Experts of a small language model.
Experts: 128 squared ReLU neurons an expert, 3 picks a token, a softmax router, a shared expert of 256 neurons.
Training: a variant of Adam for the experts, 907M tokens.
Below are experts of layer 3 (counted from 0) of a mixture-of-experts language model. Rows are named down (a neuron's output weights, with its number) and show model dimensions 64-127. Each number is 128 + 32 x the weight over its row's rms, rounded and kept within 0 to 255.
Before each expert's rows: a language model's description of what the expert responds to. This comes from a sample of Wikipedia text that the model never trained on.

# expert 61
What it handles: Coordinates and math symbols. Degree and minute signs in map coordinates, plus math symbols such as +, −, $, _{, as in 32°42′31″N.
down0 [107 175 168 145 135 114 158 126 134 150  93 158  89 144 161  83 141 135 134  96 169 165 100 158 163  59 124 110 116  66 108 159 116 142 111 114 158 110 101 165  73 115 146 105 175 197 119  47 175  94 181 147 111 149 135 103  93  97 139 123 102 131 104 100]
down1 [117 119 103  68 118 146  93  77  71 119 121 151  94  45  81 141 129 159 119 133  98 156 130 103 176 117  97  80  61 105 149 145  88 135 133 130 113 108 133 157  84 143 154 156 138 101 138  85 179 168 113 164 120 124 115 146  99 155 139 128 168  86 150 152]
down2 [107 160  95 119 124  51 177  95 143 130 121 169 141 132 113 120 143 124 130 164  43 111  97 123 110 143 161 114  59 169  80 127 163 146 202 143 133 110 123 137 123 134 109 121 117 159  98 123 102 123 166 150 173 117 155 125 125 134 124 154 106 147  84 167]
down3 [142 172  97 165 106 127 173 150  88 107 152 120 154 123 192  92 113  84 157 105  69 100 163 170 154 132 148 103 145 162 163 146  83 182 112  94 162 152  49 122 105 178 125  75 153 166 128 179 122  65 138 144 141 109 130  65 170 131 106 113 213 116 127 134]
down4 [123 155 123 129  39 106 135 138  66 179  93 127 158 101 100 145 135 151 113 112 127  80 129 160 122 136 189  84 136 106 106  86  97 168 112  73  89 128  76 166 125 145 138 117 186  70 124 162 176 147 140 131 143 154  74 116 199  81 135 163 101  89  89 135]

# expert 59
What it handles: Determiners after prepositions. Articles and possessives opening a noun phrase after of, for, with, by, at, mostly the, also a, its, their, his.
down0 [141 134 141 100 111  85 127  91  90 154 168  83 136 178 131 130 143  41 111  84 211 149 189 137 132 151 176  95  84 116 114 122 163 178 103 111 114 133 156  69 114 174 121 165 138 101 124 132 150 131 176 153 121 193 133  66 134 161 141 184 147 131 156 169]
down1 [144 159  77 168 161 147 154  95 137 150  89 104 145 161 123 103 173 127 103  98  53 121  87 111 133 131 118 111 125 130 123 108 100 175 146 148 139 132 128 130  53 109 112 120 163 140 138  62 129 184 161 138 116 157 111 148  75 124 178 121 150 126 116 145]
down2 [107  99 126 174 117  40 107 136 158  92 118 121 137 132 171 110 153 145 110 126 137 145  68 118 179  98 125 140 132 126 146 151 112 118 113  98 155 100 193 170 125  90 146 126 131 147 108 128  92  57 155 128  88 135  82 140  98 136 158 143 161 138 122 174]
down3 [107 126 194 135 130  94 117  38 110 103 128  85 100 104 105 134 115 166 128 124 146 134 159 128 217 128 123 108 131  91 103 149 121 148 107 138 100 102  56 191  33 139 128 221 111 125 103 111 126 118 100 140 107  99 139 146 123 106  72 185 132  83 174 180]
down4 [159 136 130 118 145 167 117 131 130 129 132  69 133 160 112 165 148 103 147 132 137 121 144 126 128 101  83 164 141 123 104  78  50 165  94 166 157 112 148 155 163 135  86 155 157 129 114  94 158 118 109 158 172 159 117 115 129 142  79  56 174 147 102 171]

# expert 46
What it handles: Non-Latin script bytes. Byte pieces and letters of Greek, Cyrillic, Korean, Chinese, Arabic or accented text, plus odd capital-letter pieces in acronyms such as PRI, EDO.
down0 [ 42 118 131 121 145 147 167 110 131  97 129 123 131 112 171 108 149 167 164 109 141  74  43 112 124 191 198 153 103 144 119 116 135 100  85 169 166 118 110 176 133 156 140  74  79 140 151  76 151 101 160 103 106  99 156 162 123 141 120 124 132  97 157 135]
down1 [ 63  92 167 147 120 114 113 144 169 129 115 212 115 113 140 133  98 150  82 115 164 111 136 156  99 151 137 115 161 121 161 157 119 164  84 126  97  91 114 146 132 110  95 155 107 154  52 100 146 190 167 144 129 132 170 160 161 147  92  92  86 122 117 154]
down2 [150 130 103 152 124 121 129 104 161  94 110 106 140  97 158 106 133 173  55  82 202 116 151  70 118 146 115 115  90 151 122 141 102  63 118 196  92  77 135 103 112  54 120  78 105 123 109  94  97  78 141  72 104 158 120 107 135 178 107 106 120 121  84 144]
down3 [124 135 136 106 143 205 152 183 138 119 100  55 131  93 134 141  64 151 134 154  81 134 142 107 105 165  68 140 101 109 156 114 142 153 176 149 179 133 111 161 112 119  51 104 130 154  97 116 111 122 121  95 148  74 122 115 105 153 182 107 103 161 175 141]
down4 [132  87 168 135 110 113 151 114 118 133  91 171 129 171 120  93 137 140 107  75 167 148 163 110 141  95 108 170 146 146 138 184 123  96 110 100 144 126 134 134  94 102 122 136 144  94  87 104 120 119 130 125 152 110 112  85 194 115 144 179 139 137 141 155]

# expert 31
What it handles: Closing parentheses and places. Closing parentheses ending place, author or citation groups, plus country or state names at list ends, such as Ohio), States.
down0 [158  97 108 111  82  96 142 119 146 123 165 110 142  96 137  91 127 113 125 161 120 154 148 122 129  57 207 170 173 112 107 142 110 171 131 146 118 137 134 128 107 100 142 115 171  97 155 126  98 102 105 186 212 148 114 118 100 103 157 144 141 107 161 140]
down1 [131 114  99  98 214  71 149 163 101 112 191 116 117 185 102 125 113 174  69 156 169 152 122 207  86 154 127 147 101 147 165 100 102 135 150  70 133 122 157  84 110 158 123 162 147 115 162 138 136  82 117 150 135 110 201 133 140 141  86 142 170 208 172 144]
down2 [124 131 157 127  93  90 168 151 130 136 108  96 165 211  78  83 109 134 123 101 145 145 136 159  84 112  92 120  84 152 141  83  95 133 108 100 107 159  88 149 135 125 105 126 150 143 132 153 131  59 205 145 132 125 142 149 140 100 136 137  91 155  79 107]
down3 [132 129 113  76 126 186 114 113 143  59 162  76 142 104 172 160 136 115 123 177 136 173 136 157 199 154 154 140  92 139 120 150 131  58  95 128 112 103 172 142 116  71 113 145 135 148 153 134 116  88 129 131 137 153 114  67 140 106  99 150 169 140 169 116]
down4 [113 126 183 137 125 173 163 168 122  87 119 115 100 119 131  91 113 110 119  93 151 145  58 126 153 126 148  93 103  90 162 113  59 154 110 138 166 105 153 165 117 176 121 116  96 118 170 158 144 100 136 125  93 191 127 178 132 173 149 143  79 129 115  88]

# expert 19
What it handles: Plural and abstract nouns. Plural common nouns and abstract -ion, -ism or -ing nouns after of, all or other, such as areas, families, games.
down0 [100 113 167 173 173 147 155 108 150 150 188  90 148 118 148 105 120 151 122 107 137 161 127 112 126  51 214  96 127  99  78 123 118 152 128  76 113 157 132 159 116 115  69 103 126 162 138 116 119  95 117 150 143 184 119 139 147 107 174 170 152 140  90 145]
down1 [156 149 161 127 130 141 100 165 124 162 132 124 208  82 106  75  93 131 178  78  71 118 161 137 129 149 134 107  95 148 140 177 128 132  85  88 170 143 112 174 142 126 131 136  95  95  82  86 140 119  82 189 123 132 148 116  80 145 156 129 107 107 110 105]
down2 [127 131 121 144 100 144 106 121 110 138  92 126 105 157  93 129 185 118 161  67 165 134 108 114 105 183 163 103 137 158 126 147  81  98 129  31 127 116 111 129 157 106 145 122 190 102 165 168 112 149 126 103  92  53 155 161 161 130 108 164 140 151  94 164]
down3 [ 88 148 138 123 147 126 117 115 151 123 140 161 152 162  99 125 138  97  93 142 102 130 156 107 106  90 120 166  82 163  89  89  74 139 137 135 136 148 113 125 115  92 128 105 174 163 121 117 159  53 159 116 201 122 131 173 171 134 133 109 139 119  97 113]
down4 [127 108 128 114 143 168 120 101 104 150  83 112 119 137 142 158 111 115  97 165 119 120 115 111 146 125 128  70 115 118 105 131 143 100 112  84  85  78 165 113 122 124 106 128  51 182 115 108 112 141 118 145 144 144  71 134 141 133 148  82 113 166 148 134]

# expert 36
What it handles: Function words mid-clause. Articles, possessives and auxiliary verbs inside a clause, such as the, a, their, was, are, often after in, has or played.
down0 [108 114 120 162 174 113 106  86 135 130 115 143 128  82 125 133 135 120  84 206 139 134 143 133 137 111 168 135  87 105 163 103 107 175 119  34   1 150 159 112 176 110  84 123 161 116 134 133 122 134  72 146 168  98 180 166 117 155 146  71 114 147 168  79]
down1 [ 94 149 103 104 142 112 141 124 152 142  88 117 140 126 138  96 108 153 142 138 100 170  48 193  89 156 147 188 147 109 174 122  96 128 123 115 105 174 109 101 102 130 122 196 119  93 148 106 165 148 104 112 120 136 122 108  94 126  77 121 142 135 146 148]
down2 [ 82 120 134 169 161 105 101 136 121  88  76 105 131 179 123 123 109 118 112 112 133 112 186 104 137 168 131 159 190 114 114 163 111 185 194 199  62 170 159  99 127 169 105 177 112 118 140 149  94 182 115  84 135 181 120 153 156 167 156  53 168  88 161 165]
down3 [136 159 122  91 117 125 106 114 113 167 127 136 159  78 162 135 101 122 156 133 123  57 110 154 119  94  85 137 153 118 110 132  74 107 112 137 150 161 158 101  77 160 151  82 138 148 106 120 131  63  93 116 105 127 129 149  86 116 148 165  92 112 187 133]
down4 [173  92 199 108  93  95 141  98  98 151 130 132 112 117 127  63 116 141 136 122 104 181 123  78 134 124 109  85  74 148  85 119  73 116 130 174  94  85 162  89 128 133 112 111 117 162  85 102 153 136 109 148 166 176 110 157 133  84 128 177 135 134 152 103]

# expert 47
What it handles: Surname starts. Initial letters or first pieces of surnames and foreign place names after first names, e.g. Singh, Moore, Ma-estrelli, Turn-bull, Van Wy-ck.
down0 [147  95  83 101  80 117 116 161  93  65 161 163 138 155 127 164 108 191  67 130 124 125 102 112 155 116 140 107 169 152 172 124 107 165 130  97 150 146  49 104  90 128 150 107 152 123 135 137 139  80 156  94 140 136  89 142 100 122 141 116 139  52 193 168]
down1 [124 130 155 121 116  72 130 131 110  94 146 140  85 116 117 104 118  78 217 148 152 113 134 112  72 138 132 114 208 120 137 108 133 102 185 151  90 162 206 138 115 103 116 201 149 110  25 127  80 102 125 173 155 169 137 154 140 142 155  85 174 139 114 113]
down2 [153 138 143  89 140 111 135 158 110 176 130 126 105 142 146 142  79  96  95 131 100 107 144 186 171 107  77  86  65 143 138 144 108 168  86 116 109 170 110 121 107 119 120 136 127  94 135 135  94  61  72 139 124 188 144 185 180 162 143 152 122 146 125 118]
down3 [152 125 174 117 142 133 145 131 119 147  69 119  72 110 140 180  72  90 145 164 116 113 144 124 188 100 135 110  69 121 146 169 126 146 147 125 131 136 111 127 161 135 139 141 168 100 100  84  84  68  97 149 171 144  68 163 160 105 139 147 120 171 161 118]
down4 [129 116  99 136 103 138 108 126 128 116 110 117 154 138 152 160 137 132 163  71 153  77 135 104 125 160 144  76  77 211 146 169 135  91  96 148 149 189  79 181  76 164 147 138 115 209 142 111 130 114 106 112 145 124 154 187 113 206 123 188  99  85 114 100]

# expert 51
What it handles: Descriptive adjectives. Adjectives and adjective suffixes describing kind or colour, such as black, white, social, medical, -ical, -ous, -astic, in descriptive prose.
down0 [155 165 173 116 125  97 138 135 161 110 154 124  51 221  62 121  92 155 130 148 111 156 122 181  60 103 177  89 125 132 105 112  98 139 127 161 125 137 141  79 131  99 111 130 137 110 140 115 113 130 119 115 142 135  84 140 146  89  82 106 109 132 141 101]
down1 [121  87 101 130 117 145  98 133 154 105  98 152  98 181 129  90 184 134 117 153  99 121 118  86  71 189 116 131 135 182 153 107 182  97 157 114 144 121 190 117 104 111  73 176 114 132 127 110 138 145 100 122 142  95 122 204 135  87 102  82 123 170 119 166]
down2 [121  98 114 203  47 176 173 109 174  71  90 119  91 109 197 132  82 145 144 109 117 114 139 117 143 184 131 151 143  92 127 144 172 108 107 111 138 151 161 150  95 130 145 162 150  95 164 111 142  83 147 129  86  61  92  98 176 173 160 161 109 111 139 120]
down3 [100 184 122  81 163 193 122  75  89 120 138 152 181 147 132 201 200 154  93 162  87 213 121 108  91 155 190 128 108  88 161  70 169  85  91 110 123 157 149 124 114  71 145 169 135 151 116 146 111 114 104 100 144 134 154 106 138 124 146 130 174 146 107 103]
down4 [ 37 104  95 136 142 166 124 148  88  96 153 141  80 115 162 136 186 129 138 172 126 112 109 149 133 129 142 118 188 102 119 132 127 144 128 126 133 114  78 119 149 196 189 142 149 150 157 123 155 174 168 189 107 151 118 141 134 206 118 163 139 116 179 170]

# expert 5
What it handles: Place-phrase determiners. Words inside place and geography noun phrases: the after of/in, directional adjectives, and heads like entire, upper, eastern, city, province, United States.
down0 [128 159 156 147  91 104 195 165 153 139  68 137 121 154 175 138 115 118 145 126  90 116 108 157  71 145 118 127 193  87  75 128  80 163 137 161 164 137  78 162  88 131 148 139  83 108 113 148 176 126 142 154 156 104 125 111 107  95 125 170 136  73 126 119]
down1 [ 95 142 137 124 153 183  86 109 118 184 134 181 102 133  94 130  98 113 124 100 150 123  74  90 134 155 155 139 100 117 176 132 158 164  99  84  98 123 107 150 139 123 140 225 157  96 164 110 126 127 165 114 152  78 101 132 154 115 140 144 138  99 128 128]
down2 [122 167  86 192 150 163 163 159  87 127 118 151 128 106  81 110 120 155  80 159 130 162 156 148 181 121 126  97 123 106  92 145 142 176 159  86 127 139 113 124 117 146 106 112  97 106 168  98 129 134  92  84 118 107  99 136  85 100 136 107 153 128 135  61]
down3 [147  82 110  83  81 120 122  81 110 158 123 125 110 151 135 112 107  98 108 106 139 111 114 144  70 172 148 135 129 168 112 128  80  93 117 129  87 169  83 114 123 135 143 112 100 152 111 177  86 128 120 109 120 123 119 124 131 200  83 133 116 104 152 167]
down4 [152 173  86 130 130 156 106 166 117 174 122 175 101 106 112 114 152 127  35 145 112 200 129 131 119  89 104 137 146 119 117 121  84 158  81 116 126 149  89  93 144 171 123  98 131  96 140  91  93 116 204 133 126 158 185 107 138 114 146  78  79 122  90 142]

# expert 17
What it handles: Ordinal suffixes, superlatives. Ordinal endings th/st/nd/rd in unit names and centuries, plus ranking words like second, largest, highest, Best, Siege, top.
down0 [ 69 139 196 110 128 140 148 103  87 183 185  88 165 145 162 115 118 114 130  89 143 127 142  83 109 117 201 139  88 149  94 176 253 127 107 109 123 105  58 139 124  96 126 123 156  97 120 178 108 183 111 111  90 136 143 171  83 142  35 127 150 121 123 113]
down1 [113 106 118 113  90 129 144 105 143 158 103 183 122  94 121 114 166 161 141 157 170 142  84  79 128 116 176 119 116 134 113  72 160 174 141 134  98 136 187  79  67 111 101 192 172 108 139 141 125 107 109  85 179 101 217 168 157 193  89  73 147 120 123 112]
down2 [116 149 127  89  92  48 152  85 181 194 109 153 119 147  30 116 172 116 147 169 175 118 124 101 121 147 136 120 131 142 153 100 129 131 110 154 107 140 199 109  95 153 100 149 122 110 110 177 185  67  81 135 189 139 151 146 109 136 110 142 173  98 101 103]
down3 [162 119 146 141 115 193 182 167 122 168 176 171 116  81  99 113 131 132 105  74 128  61 126 150 152  89  94  62 155 123  83 163  95 124 151 196 111  95 141  96 113 170 106 151 108 161  78  86 142  86 106 122 163 133 118 118  74 160 136  84 160 110 133 153]
down4 [157  95 139 106 118  68 136 105 140 116 166 113 112 146  91 131  71 140 156  89 140 118 167 149 162 179  83  70 136 154 188 145  73 109 161 163 125 148 134  93 143 175 128 142 190 162  25 148  74 130 131 160 143 159 150  99  99 108 151 173 171 144 134 123]

# expert 57
What it handles: Numbers in sports tables. Numbers and position codes in sports tables and match reports, such as points, goal minutes 69', scores, and positions MF, DF, FW.
down0 [135  67 159 146 101 100 129 117 117  91 122 118 164 160 126 137 177  70 144 139 208 141 114  60  84 117 167 182 210 154 103 114 119 130 101  77 116  83 109 125 105 117 128 141 151 122  78  76  99 144 164 110  71 183 151 169 111 134 137 150 183  68 125 118]
down1 [145 108 196 101 120 158 188 183 112  90 113 104 161 144  72  77 113 113 132 177  97 125 104  85 174  77 131 130  64 122 165 105 199 119 144 126 112 142 134 121 111 173 123 128 164  73 130 132 129  57 159 135 138 174 116  70 136 123 130 130 140 113 167 108]
down2 [137 128 119  72 177 128 144 180 112 146 172 120 182 106  73 154 120 114 132 154 140 137 150 162 139 132 127  98 128 119 123  95 113 156 107  20  97 151 168 145 133 132 164 137 120 102 158 164 135 152  52  87 105 135 114 132 160 161 104 106 161 118 143 110]
down3 [165  85 132 157 123 107 111  84 152 107 155 100 107 180  63 203 118 131 174 116 125 107  88 138 105  61 154 146  36 141 133 142 103 112  78 136 154 176 136 120 121 109 110 163 131 129 167  81 142 101 100 131 103 124 152 203 115 152 109 118 107 116  40 104]
down4 [131 170 144 137  77 132 133  99 114  99 139 137  95  51 151  74 108 110 146 152 192 172 135  94  74 107  85 130 174  99 168  86  93 186  58 147  95 152  95 144 104 114 115 153 134 154 130 115 157 139 181 109 133  99 123 137 201 100 196  98 151 157 152 132]

# expert 60
What it handles: Years and dates. Years and month names in dates, usually after in or a day number, such as in 1953, July 1912, August 25.
down0 [120 110 133 157  55 105  99 121 126 115 121 144 113 182 130  99 166 143 153 139 126  95 154 104 119 125 155 163 104 155  65 109  65 127 151 164 179 146 130 182  58 121 174 102 201 143  84 128  98  70 128 169 189 107  72 126 159 122 126 100 133 125 139 110]
down1 [ 64 130 132 175 203 103 124 122 161 151 145  99 145 126 131 138 115 193  69 130 128  51 135 173  87 136 144  98  69 160 141 150 201 145 136 123  95 164 118 104  84 120 106 142 103 123 145 137  66 104 130  71 153  89 179 147 152 106 163 109 120 145 126 112]
down2 [148 149 196 148 130 167 121 166 170 151 115 116 143 203 118 130 137 125 155 115 180  67 124 173 120 147  82 173 101 137 168 151 165 128 131 181  99 170  82  72  85 196 116 156 201 128 159  94 157  96 143  60 130 141 145 108 106 133 104 135  92 140 109 117]
down3 [145  87 128  95 131 129 140 156 117 136 150 164  72  78 137 135 133 130 186 190 151 159 101  77 127 147  61 138 152  86 123 178 160 142 145 139 110 130 125 145 131 141 148 147 133 158 131 124 147 152 108 126 109 126 107 133 229 201 170 135 128  93  87 182]
down4 [161 166  48 151 124  95 148 125 117 146 148 184 194 140 170 195 126 133 144 127 175 134 117 117 166 118 140 125  55 137  74 108 192 157  88 155 152 173 122  83  51 112  99 179 119 108 135 114 155 163  79 145 111 132 110 163  81 126 111 184 162 142 116 105]

# expert 38
What it handles: Common modifiers and nouns. Ordinary nouns and adjectives inside running prose, often ranks, directions or abstract words, such as first, vice, South, option, advantage.
down0 [167 168 142 190 171 117 119 133 185 106  84 111 152  94 108 150  88 104  80 132 128 160 158 176 116 128 119 104 114 125 128 106 115 180  96 115 102 143 180 122 135 107 144 152  85 142 110 142  63 100 126  91 187 204  94 151 123 152 147  99 157 135 103 128]
down1 [115 143 137  85  76 180 115 146 182 176 152 175 123 148 128 162 117 140 102 165 126 152 133  80  80  93 171  95 107 133  92 122 126 145 132 107 129  81  92 113 159  53 121 175 135  92 148  93 159 181 144 105 129 143 144 138 109 155 157 118 102 107 136 166]
down2 [175 127 185  58 117 110 194 111 129 174  94 131 180 107 144  93 112 138 179 149 110 106 103 158 171 122 151  85 107 162 125 115 142 114 178 160 158 151 100 140 129  92 163 160 121 107 104 108 176 114 171 112 201 208  74 116 177 106 119 205  82 168 142  98]
down3 [138 109 101 167 144 124 110  95 125  94 115 151 149 129 189 171 202 133  92 140 154 175   7 115  60 161 112 141 141 101 136 112 134 114 130 137  88  89 122 140 121 110 124  84 141 217 101 124 114 100 106 149 131 132 139  94 144 181  97  95 155 145 112 125]
down4 [112 100 135  93 130 142 202 125 112 181 166 161 179 206 104  78 101 123 127 121  61 192 147 173 135  97 122 143 118 120 117 126 121 144 109  93 132 126  99 117 101  91 123 152 153 122 121 122 195 124 136  97  49 163 108 140 113 153 108 143 146 125 137 115]

# expert 50
What it handles: Headings and quote marks. Wiki section-heading markers and closing quotation marks, especially around song and album titles, such as ==, ===, ====, ".
down0 [ 74 164 132 158  71  84 111 139 127 108 142 123 141  95 147 129 144 115 174 126  85 127 129 173  91  95 132 122 156 114 103 118 147 119 105 141 140 177  63 159 144 125  96 129 126 107  53 122  79 113 166 137 125 147 183 121  88 120 113 151 131  91 112 131]
down1 [134 106 102 149 123  96 113 127 142 167 129 147  65 189  91 115 122 114 119 131 123 152 100 192 102 117 141 108 152 112 129 108 128 122 171 147  96  83  65 132 180 136 152 126 131  71 146 120 131 137 114 179 187 174  68 183 120  95 145 127 145  91 123 164]
down2 [108 202  77 132 122 143 150 161  71 200 175  40 121 112 192 112 115 111 124  75 132  93 137 205 138 103 137 146  99 113 154 201 118 166 110 130 130 152 155  93 144 106  99 182 111  94 116 118  89 115 140 135 145 103 123 109  96 133 101 131 131 100 195  88]
down3 [ 69 157 121 103 179 151 149 158 145  88 112  71 139 199 134 157  73 110 142 102 171 132 158 161 163 114 111 169 112  93 112  33  92 176 105 161 135  89 150 173 139 180  57 174 131 132 134  86 100 115 145 128 194 145 130  63 168 133 100 144 160 151 124  89]
down4 [108  75 152 166 108 121 155 102 144 105 128 149 156  68 110 141  72 114 159 133 118 191 135  75 129  70 123 129  51 163  90 139 184 183 159 100 120 153 150 105  94 123  98 122 122 112 141 141 129  90 120 159 103 115 126 145 133 117 131 147 139  93 133 105]

# expert 37
What it handles: Verbs after subjects. Main verbs right after a subject, mostly a surname in biographies, such as was, became, remained, died, lives.
down0 [ 90 150 126 114  88 140 179 130 126 110 123 115 104  77 132 141  84 169 144 205 158 139 186 112 202  97 159 118 108 124 113 129  89 120 152 167 115 112 131 156  61 126 181  70 115 124 108 110 157 108 117 150 178 108 175 174  84  62 121 138  81 174 123 131]
down1 [ 85 183 107 164 122 143 109 103 119 144 118 160 177  74  93 115  82 109 150 180 142 134 140 138  89  83 132 125 114 116 104 185 140 159 145 139 126 122 152 116  77 138 116 123 187 196 226 156 191 139 116 138 135 183 137 128 124 163 108 144 185  99 106 149]
down2 [148 108  94  88 105 125 172 115 169 166 142 151 188 165 127 185 152  74 122 133 109 111 148 101 159 135  90 144  71 131  84 193  89 123 110 134 121 117 124 148 143 145 100  98 117 150 127 119 163 135  93 144 148 168  84 119 108 100 121 128 192 156 109 164]
down3 [191 119 117 117 153 122 108 172 139 129 110 116 119 132 145  82 148  88  77 153  85 116 116 116 179 159 157 164 134 121 162 149 134  88 126 100  95 142  94  94 151 141 102 169 135 102 176 150  55 133 149 126 125 147  79 149 115 137 124  90 138 155 128 113]
down4 [114 138 127 152  80 121 183 119 162 154 128 169 150 102 186 155 189 130 141  97 158 141  66 164 137 120 162 168  81 143 104 111 149 103 152 164 148  87  87 157 116 146 135 127 177  75 113 140 141 168 123  95 118 121 134 106  95 117  98 122 168 103 165  90]

# expert 2
What it handles: Word-initial capital pieces. First capitalized piece of a split proper noun or title word, often after quotes or dashes, such as Bar(riopsis), V(ishal), Kal(imera).
down0 [101 169  71  95 173 142 120 134 149 150 130 148  97 134 122 136 116 137 167 147 126  85 110  94 184 100 133 112 118 170 107 131  82 125  85  95 154 138 135 204 127 136  96 161 142 108 141  91  99 168 101 102  66 150 118 172 130 103 105  90  50 112 158 177]
down1 [ 71  81 157 110 150 169 148 161 127 160 144 169 118  81 161 127 146 132 100 103  82  84 134 114 142 142 193 102 181 142 112 123 119 133 147 156 145 101 228 172 166 155 121 152 156 128 151  67 139 201 128 131  93  67 175  95 119 188 163  87 140  90 144 128]
down2 [147 140 158 144 107 172 130 117 111 130 195 111 119 110 149 162 128 146 131 118 137  84 104 188 169 103 128 152 126 129 116 187 114  81  75 104 133 157 147  80 132 105 121 128  77  99  38 159 121  80 114 123  68 145 126 121 100  84 149 147  92 207 146 110]
down3 [121 149 189 168 108  91 150 148  86  74  95  57  89  27 147 149  91 201  97 149  96 146 107 110 182 132 104 135 122 132 109 120 189 174 148 161  94 135  88 107  89 134  88 108 120 128 112 127  95  81 158 171 112  93 137 162 104 112 139  83 141 151 122  96]
down4 [119 105 132 190 147 155 127 129 150 125 149 157 145 152 141 105 158 186  96 159 115 123 114 100 116 185 146 151 135 135  87 137 156 116 100 132  75 142 173 137 115 173 119 127 127 125 154 139 126  96 147  89 129 158 109 143 164 168  80  73 139 126 119 101]

# expert 44
What it handles: Concrete place and thing nouns. Nouns for buildings, facilities and systems, usually after the or a, such as store, village, aircraft, railway, club.
down0 [191 108 172 145 109 157 103  86 129 133 125 129 134 102 128 119 100 141 100 177 137  71  91 157 103  99 115 119 144  85  83 115 109 165 111 112 136 113  80 122 110 102 138  92  84  79 190 159 145  85 120 123  97 101 121 145  55 159 208 115  80  96 138 151]
down1 [135  72 102 163  98 133 120 149 150 153 147 109  43  66 106 162 195 126 132 125 157  91  76 123  91 150 133 134  90 109 141 125 162 124 128 100 124 101  77  88 173 172 139 127 189 146 130 100 123 138 157 121  68 114 176 147 155  75 111 131  99 106 161 165]
down2 [173 108 155 167 126 180 125 107 150 207 125 145  65 151 126 144  99 150 160  82 165  99 124 174 191 153 105 159 119 134  92 137 129 111  81 119  83  98  15 138 113 121  99 180 126 117 205 154 137 124  98 142 127  89 177 119  98  95  96 184 114 119 125 163]
down3 [ 85 121 128 104 152 131  91 106 173 137 159 142 133  88 134 101 153 183 143 157 158 113 108 105 133 108 104 142 161 118 111 136  91 119  54  99 130  80 192 121 137 106 149 131  60 198  85 133 116 107 149 187 150 129  86 138  77 136 143 122 136 146 125 111]
down4 [169 110 116  73 137 154 138 118 124 141 137 114  89 130 108 166 121 105 102 153 130  94  96 177 137 130 196 143 129  23 114 102 134 100  78 120 164 115 141 137 161 142 150 158 100  90  92 139 142 152  88 122  95  93 157 118 103 162 146 133  86 118 176 173]